From a checkpoint of a small mixture-of-experts model trained on Wikipedia: vocabulary 4096, 5853 steps.
Below are experts of layer 3 (counted from 0) of a mixture-of-experts language model. Rows are named router (the router's row for the expert), gate (a neuron's input weights, with its number), up (a neuron's input weights, with its number) and show model dimensions 0-255. Each number is 500 + 50 x the weight over its row's rms, rounded and kept within 0 to 999. Numbers have three digits each.
After each expert's rows: a language model's description of what the expert responds to; "gets" lists some tokens that make up at least twice as much of what it gets as of all text. This comes from a sample of Wikipedia text that the model never trained on. Tokens count by the router's weight.

# expert 2
router:440479578565437501466508535525567568484562605419469536508489491516537437432534513496512528566489564466466534555502522543476588511571542506418488503605493474609458527488387417433482563487448431505419495540492484471475459563497502560417569513479522450520433524524522452442504519544490484524479548495407471476503450472489447428444490500391468476577450526539631509466512503463591483480594423515557422482492448418452603560577494556609471481512437528458485476453549545468520622506550478548503442412507469539475511443522382473524455498472542526550502454457513489537463557446564500515444410478471502443601522523520450504505427494500623456563460462463452460522420482497467537536472438414478497419512494545400457581450472501561452532522675535527487536507509508515578439502528464
gate0:506486543513530540472555533486472538431500525563403540430448411444443503479527423503439536579462455446426561546509425477469493468527540512515443554589494545452461456469457478424494514501553468510461478603478533483499498459537479474515470581550523489527505541512545553622508473568418546454570413472467437516417461509437536454508517527462525512507527604523595519457427533503505523493455490564475512474546541416489447540509442516502516454501509374535552505473455545551444522550489431556439486548468511446516462526524537543554501497518450474462475495505533436430528619523467588575454466542500687425571474447382494601634450502418509390451530460521461564517424451454499614535445512535416526425462447453632599526511501534459437494540469551506543460503465443519471431491473502
up0:642509502389437492502501467561457506456442447514525446530467591534611475501575544511493510654493503535548543554502477551373439456522523473555426452488512584477427434449418517489354499456434584460536500547532525578573446480562478492482538476446477476442486530562488508488530549380472459457485492468493467519492522538538443501464445482448436529466541424504537442504493484537398510537531525452513571528464492523472525395544537487524507451575503620520631559498514399518502505532503511594513518563620473535536482494535440520482457557424453511456530514602460445525465561520430496549492540429546447395497428491466497508580495483535511530480506445464491557603496573465481514441419505539445439490486500427442493554462504589554535432452538505554493425383484511486458500438498515
What it handles: Suffix pieces completing common English words, like -ically, -ed, -ly, -ic, as in romantically, philosophical, furthermore, encompassed.
gets: "ed", "ly", "ic", "ical", "al", "ion"

# expert 8
router:482557493519433491470465522492472607558516560441460520548492534524574477487469502457532466546530492449449562452596598545483497640570528591442519563438394472598452518460485476528540466460408477473429492487470546553499570499582408583485447496495508461532410451537579475525517515526486494382408453506483475475586452518587487480512474567496476528547526474553474533425564492411477529509481497478508443460483547520492565505485449435518434494553442479489455567518445560408497501523441515520554445459422473484483539522432461446541546475483484487543371551564594654471483374484591490538436532502495562520495405414544427452540444442540558553573476462496414441413418433527506563530463440439433515457501477488492514457413495475539461514483531509473550508543506450469535452582568459
gate0:532470534521426508481540511464527563524452469573511476492558495497546501523422522408482497490492551486576455509497524428485536553489631520500509421525405567478442539482501476550565546585442443492531563444558505542454408508528423620466446504509485545500393456529454450503542500542510411477486589427496409349516438537471517563531503529486454493412562509504476500521461586472535562522575492555556523466554574538478585526383485540549480556512406382498498511487531573457455503444498549483481509571481520484414501498548485562494579469458518452421543544464477586467554441478414508567449581475574363486472523501487439519493416483531484470541422530425494475509538499456426497412562497410416588491440507405567437420536529498479449559494513578540461527542463414526510544455477530
up0:600461527569531553478431480489521507503446572421542426472543503474560505516532538536422447555437488500565491552499552563470570499456544513470544491478549481569481522531508590454448476521369522426571480564559535519498512486488426483626584438455467420505448523526483429497443423479488511515477464484525515446420453492423602511546416519561522577515531588506553456463478523513565500541409543439437487484495521538480533561471458492491600467569476480532554545457526446432566467465520592522535474516512470528454557490451484460524503444508505386428544430521523492438476519517515442511493465505444533427526521607508525436494554431383389467505452538491545419551389637477497469453586528603473465556579470538493546568496531464471491494429529499447570487533580608547408421548566511
What it handles: Prepositions like in, on, from, during after verbs, especially release dates in album and single articles, as in released on.
gets: " in", "\n", " on", " from", " by", " at"

# expert 7
router:445527447629512578498437592449609540509515543470490450561457565518611537477504512500501491453552463517480490521503574492559551496529546502464536522504462505552498465514452369501454456468474452530516495554527535480533473617513520606513583528506530469514491520563509429580552587548483503514458491413486457487534416432525489449523503420523465616447565508625532533559435474472481517487563504585474486402400576522491521527496451537519528545558536518441512539442531444474458557458520415439545482488456498546473503474522352466584546477464495480485443492491580561552468494397491477573482421544418428541564404465568527502452484406478579516608502418534440494622438504464487496515512546446464480389487438537510518560378472498511396541524556528457488477533519474485517469493559459
gate0:477489437485462572533480488470515522413452559529514492538537492540549469510440506424515536524470457455488575514528517512514530472567496527472499565532507618415483406516465466491458410506507488460616483526515509469456463530521463444413444624514505595405467507451504476533563581475455534501520558525512546489589429482523530482547514394384537577472485499522504512482529514509534481511408542445565468469423541415447518635504466554386507488529539467508427454474441409555478575510579566484543630507480456496397527475532502496548528521411443483516534438491556456514482493479422451513483461468445450488523522416468511420383519398492547510461443507448401466488509443484458448386466497569413494466451523459536518570456483468408415523426555447452488523531456525611494401417551467
up0:562457511535554398468504484486543518534574520561454539458469521486479498459561467557437533494608560541396473496441490538438504520436464503556549439553502436485456488546465537532481557433436458501440495528430504492597528422505636553567476516425435454575468590546566500428580472482548533453491571533448457488509524447486548579486551504553460405485572502492435442554473520525523526507419511511471559512565392548520496360485463398491534460601556542531551531492483438479469490509453453506539466508597559531533505487513461506507563445486554466501487464526435531458634490591585541434445492586499506567444507432533567545543475584494410466548543501531531517486528517424598515528487566447551503524523554445456359538535562542503538456507559603576538412477543520494460592500506493
What it handles: Periods, commas and clause connectors ending a sentence or clause, often after a year or name, such as "in 1887.", "but", "which", "where".
gets: ",", ".", ".\n\n", " and", " that", "),"

# expert 13
router:501564555551464516462427497524489478461476609485491554486497546503524491492429544504510552552502472578480548575513565512507483506547529477451479596542470574512400507542370444469519538386480497560500527522510556545453449501482510593402564552505507455525505508522496424513504530573486482494452495512467475476472525530535513364504565556470441514530486492605559547528547518506459505459507434504504430493502550491537504506525429532589466507670385521518434476534523519431540582425549502522459539445486502564506597460500395502500482465441461484473422501440477557504424522341506480570420350560448530495538464452510463486446494492494583526505387509492435404578391515427544486568493530508522482415455408451457518499481479504464401527575553536460505554546519476561451532587576519
gate0:525454572517542502433482470557618547513390504468483467436526566514560584479514524458488508412558498496425507478516539548441406458481520444427460511614563527504544579503455390602487512460497481502573479509498459584543470534517447514491500455555490471401543482512474411475535424504524550418548456506547437506466497492498513492472458553597485495497446461482521566408483529433534445547558528490443477493562524566546363467469562609523563549498421396514475472559548575472490609536450494523501485517550478543481501532561443442598521513482427478510502531518409587530566476439596458485507376490436552474518587509433458545468534457509548488497518509400482499512520457501582487551374493588490475603546405512564456501522454519455522575529545468507492485459449471525571388550532519
up0:504548500422428461498506540411476541444472488440482460506568522588491457471466503412568508543522526520490596360465392491558520526511578470412453527394594491535489474551520552452532414486507487425495457510519522586517570464525592591482485511547506439533487426495532520512547596497549511508560514540377514605491510511584473574472472458475419455331494476511473479451556470465470407609500476500497420537514474560545618484534509534546471526532532525436483400407518528475415552554436508579449516535445537489532492473499572441516560496532548446516476552562504511507562496473549489464533480482424463377495427456558498483445510457483484486489493404518445484526478674539502547487542574491582509481506445480569452476517489583510534485445507533539550464473482451558470442447556477
What it handles: Single digits, especially the first digit of a year after a date or in tables, such as the 1 of 1984 or the 2 of 2023.
gets: "1", "2", "0", "9", "3", "8"

# expert 6
router:443507502500455511511456558510655549531525579532513490465469557589543501501520570491497476430469479522490507449499535591506466546655551503536456545474354608563413437448416515524544502452527457528459469502484486510552522481440509488427503545512511499544436521494546521539535487569488429352468458447495484493526408484512489467513481552570478420587511440506519507561544450547506520546503484579485472451458523510504533490644434542488401461549427483485475566451341539480537565455556502471464494509498520527444518470530429561494454475478455479551456407493500572529483382461600477513451445563460535592473465385379403550554539481454519515462505473519456464578453462494529524551513481454486501448397483463460475473443441442508430540460620509530516503531468460563488496522548440
gate0:546473466487502465539492516491537519496447429523464562519464479559434525523462494587564495535502472412487584375440473464560526376531496479484460533537502507509528464459440502511505477475614488544550564484497502553519469587431450522517540564567433466504414612469540462497446532531412488519459525443525472464487503583585549533538546510519463495447552534514592492484520517506493489502481551437524440478475531474462424548608440504518410554554538500561563438460569506442605572435446534373385508572536521506499499562488442569420471524475496487428488393508539480453483521517509355566559530550533540490422488409544558482471594513493496385440541520490523415392515467561607488512475495426559513478435527379388470494452465445531541525485609449501483502527505490576497457497457493
up0:496459522484406517544448492552614426586526468461537426554481487450552516465527519526599571483454535528480460489496562507441504543502444547505525422471457525403435498492551461545346438457484469531420589496531489617580438498469512497499493522528469515482577507542489429466412456482536516541387476511530464482540498543468480480502444435427569496470586599501506564612455368564567498429562419477501499435460503455540571510534506527512540514528544545557502420563542529586457592401522641482449489438537554550543527494493490545468494447541523602568522504443480559541458516465523550437470506428507524542483562501460531530523476472510530497509545445566515559456517445534499509462379501482568539542469513552459535594558414522456549519521416466611502463498470567493552517615450497
What it handles: Opening parentheses, colons and copulas in species lists and definitions, such as formula (, Genus:, Synonyms:, and is, are, or.
gets: " (", " is", ":", " of", " as", " \""

# expert 14
router:411448484650560474471438542510545547521547571478453510542541555444465429523443466449473465527516514550480524584543511536483467625444538468410482603519449511457474561511476460482470502449500496462386492548447512502449422581522556575396488541417519405493451467581543415507506489568504492445481462492526474483510433476521493383517588600505481578594540556496594542491456507520502408474515466469604422524524500485539552543528450473476510451524446516525460555520427519489475606483492496505582465474407554546564447456496361474558507538552487502435462521440475488483482472510540324525397490451476505509526400486548505451522471428490533503549446404502468453481502503499457531519499526451507535421517538525455487550452503489462488569434589572460444415581534564525462569459479502
gate0:509467519493488562529465528516545413457483540375466449534485498525474474521524600462482494424549504442581524460428550549476446465461412476467392531490518479430465418466516430470427606566498516504521452390509490494421465583589500453461506578492641569493547532603487542501562551501478521547536425486564591512473416481528483524524420501527600515459446551447482477498515538424456487501440523483535457556442552568506519457559535484591443552499480491548522554497484443532465504513544514567548500542602546542549581493454511501542557517562539443546414618591526462533528492520546427469420530502500415517496420529460456389463554481440490470552532515577484571434484531503518465562577423555570596593478478520426500435540478508522493454541506531444586546549507583497426492591535514
up0:510497518465446468419526443546451553505479546464410599473513499474430506579552486453481528460433410506465468555570571450560556550463503395514433522518439516518525511552509515484470512490489543573521541490467567465512458409533578536502474471623468529471491591414453467414594472398536539472545516435366561411541571502555501502522539577468449423476487502556487529476553397527392536464572495441559564489459425457484480507480534502529420397522484496533451524494492477488550589510454469500554552514414534535485433498568525494512547446453535536579528493457596514549433505489510532521493505474412619401551458484507481498526453570520537504439578453575524538405498514450482547481511463496403565593564527510623502541528552539492552518418576543435482514444424502475541526545446585
What it handles: Letter and syllable pieces inside non-English names and places, including Slavic and Cyrillic endings like -ski, -ić, -burg, -shire, Kazygurt, Ipswich.
gets: "i", "an", "a", "k", "h", "o"

# expert 10
router:508520533564476535449422520559544485510611537445539484532482566497562554581402505498460526548494401511487472555541525513524532544468506499458538529583445544521437554495428441411502441422442486487512407571507473476499435600560436576516583452452570419545452547582550394496574557592507571503457453462493498448480516508570466393474520666500485538560540455561582478484450526495486470496588513557523487526428483497508668587494498559547494569412556536522499544546480454449513552529494470477471448481450523469586477511483429562418548456511533550564438528518511507562442463456539435543472461578506531570521480429543550459475479472478576489505467509494525459431388536479537546564472471452473555543391473445462445569434452447454431555569528551503513524506463560468493537525558487
gate0:503600535598549509471497522444504357501517533515494562483522464552493562491519511454439470513449410392488550444400537533518461478461479526538517531563509593598593525503435529466467509517501475584548492475493449452481482532575478526586432588448466411557450489611557557474453469432518503508417553485460374510508425497470544540561483508488532480484476509550441469543552573546474425559544586459513497518476490562520517491543471577530640453521567519535496449520627540492423539537481448490422480512426503582598521509475503549372541544475500471467450538395545509460586562462439491505423615441379455521539518542577431495474498495444545543490472501530431487538515440428524499485419523503537518532386554542520500497548535501545529495593497464428589498453487505501465483527468508
up0:501395508499469499505422532517526490473422539531538431475453514444505535522475522493551538495494535509526540523509488477447603494403497510484441546415407495470428542502535543475536531538548536437526433529566471423480654535435599512384584476530510574581470476511502461549525495595560459533595537495500551494394527514517398444438410502630426422500469468489545538424436461471532528536531564527491507376538517464465501442645441486445517584569545486450457542521458479610525492447494499441529450486514482456460536642529466452476485471553469500468465577585447530568472417562558528558492455464496491485527491472558634580484435507553574471532574483483516515481487477624509488550511578535508520492610501457539483430443508536527524538485489508532430489535484499509569532495449493
What it handles: Articles and possessive determiners starting noun phrases, such as the, a, his, their, its, often after of or in.
gets: " the", " a", " The", "'s", " his", "The"

# expert 5
router:498575507522539538463486520488511458505544585475542507466429562526562495544509498516497474453534477443451502524556506547462495516576566534445366554478524507482557461519507401511505485426489454514407577580505477473592506614549568545426571460433623446566510542522616454539493469501470518506470449438479386516411506507493508497499538550476470581490435569514584528503521503462586430471479503555544449468393567487533573460558498484569442560451455459526555585590556463510537555497541481462496405504497505504501514499506469470459496528485502456491401463551513550456482486383491389593405461547445470479555470490528454518565544476450507509523424429509445395569429515444473562567435515394409493445432499500367478480415507531522449560550595556505469466506520526565469461527579481
gate0:495513568528514560470404545489458474578516469484550515494566477585599500551525506532501449427597412497493431405545562485510468474481482461457527464538448416450613525459489483565419513506446435492516466557479519559421565522492549522468491566460440471471470529567543447488540505538494464467396496544441508479540500426422521472568517532580490518452574560487575512526466599479447481573535644549578457398442465410546475572486436430481551405447481599426552491496554512580465470476449497486556445457422514532480413527478487508461466498430557522523562555481491499485605543449549447530579542558541456442487438416485557503432495479543530532497546466476479465490436424542484458422496457512520499422463459495474576393550450553515626426573519508520477454431466584564420503528495520
up0:419464548470467438497439471508518497450551468593580468497548429488585538500450550543438417491380441402400472443511527461413529489453539471505523497560460498500497493531475485533392502493513464545516518476501588493418633465479479474523454507375512494490500539514530508535517466488486486596467540516407543505508527465403506479526538434533450549410527528455448502523478499541510523580604557545517557426513544462468528578502481465446484445518551601409449400432501560446491482457495585490521448443526441402485501522433488472527527547419473571575419474546427584535507557470536404630606548476479428506549457526373538514476522434492497486581461490464450450533512474475525400456474543546489539471414459496600548432504449582523497499526526452532498553476422510595513452530535485
What it handles: Hyphens opening list lines after a line break in infobox-style lists, such as "- Capacity:", "- Architect:", plus some colons and word-initial letters.
gets: "-", "|", ":", " f", "f", "="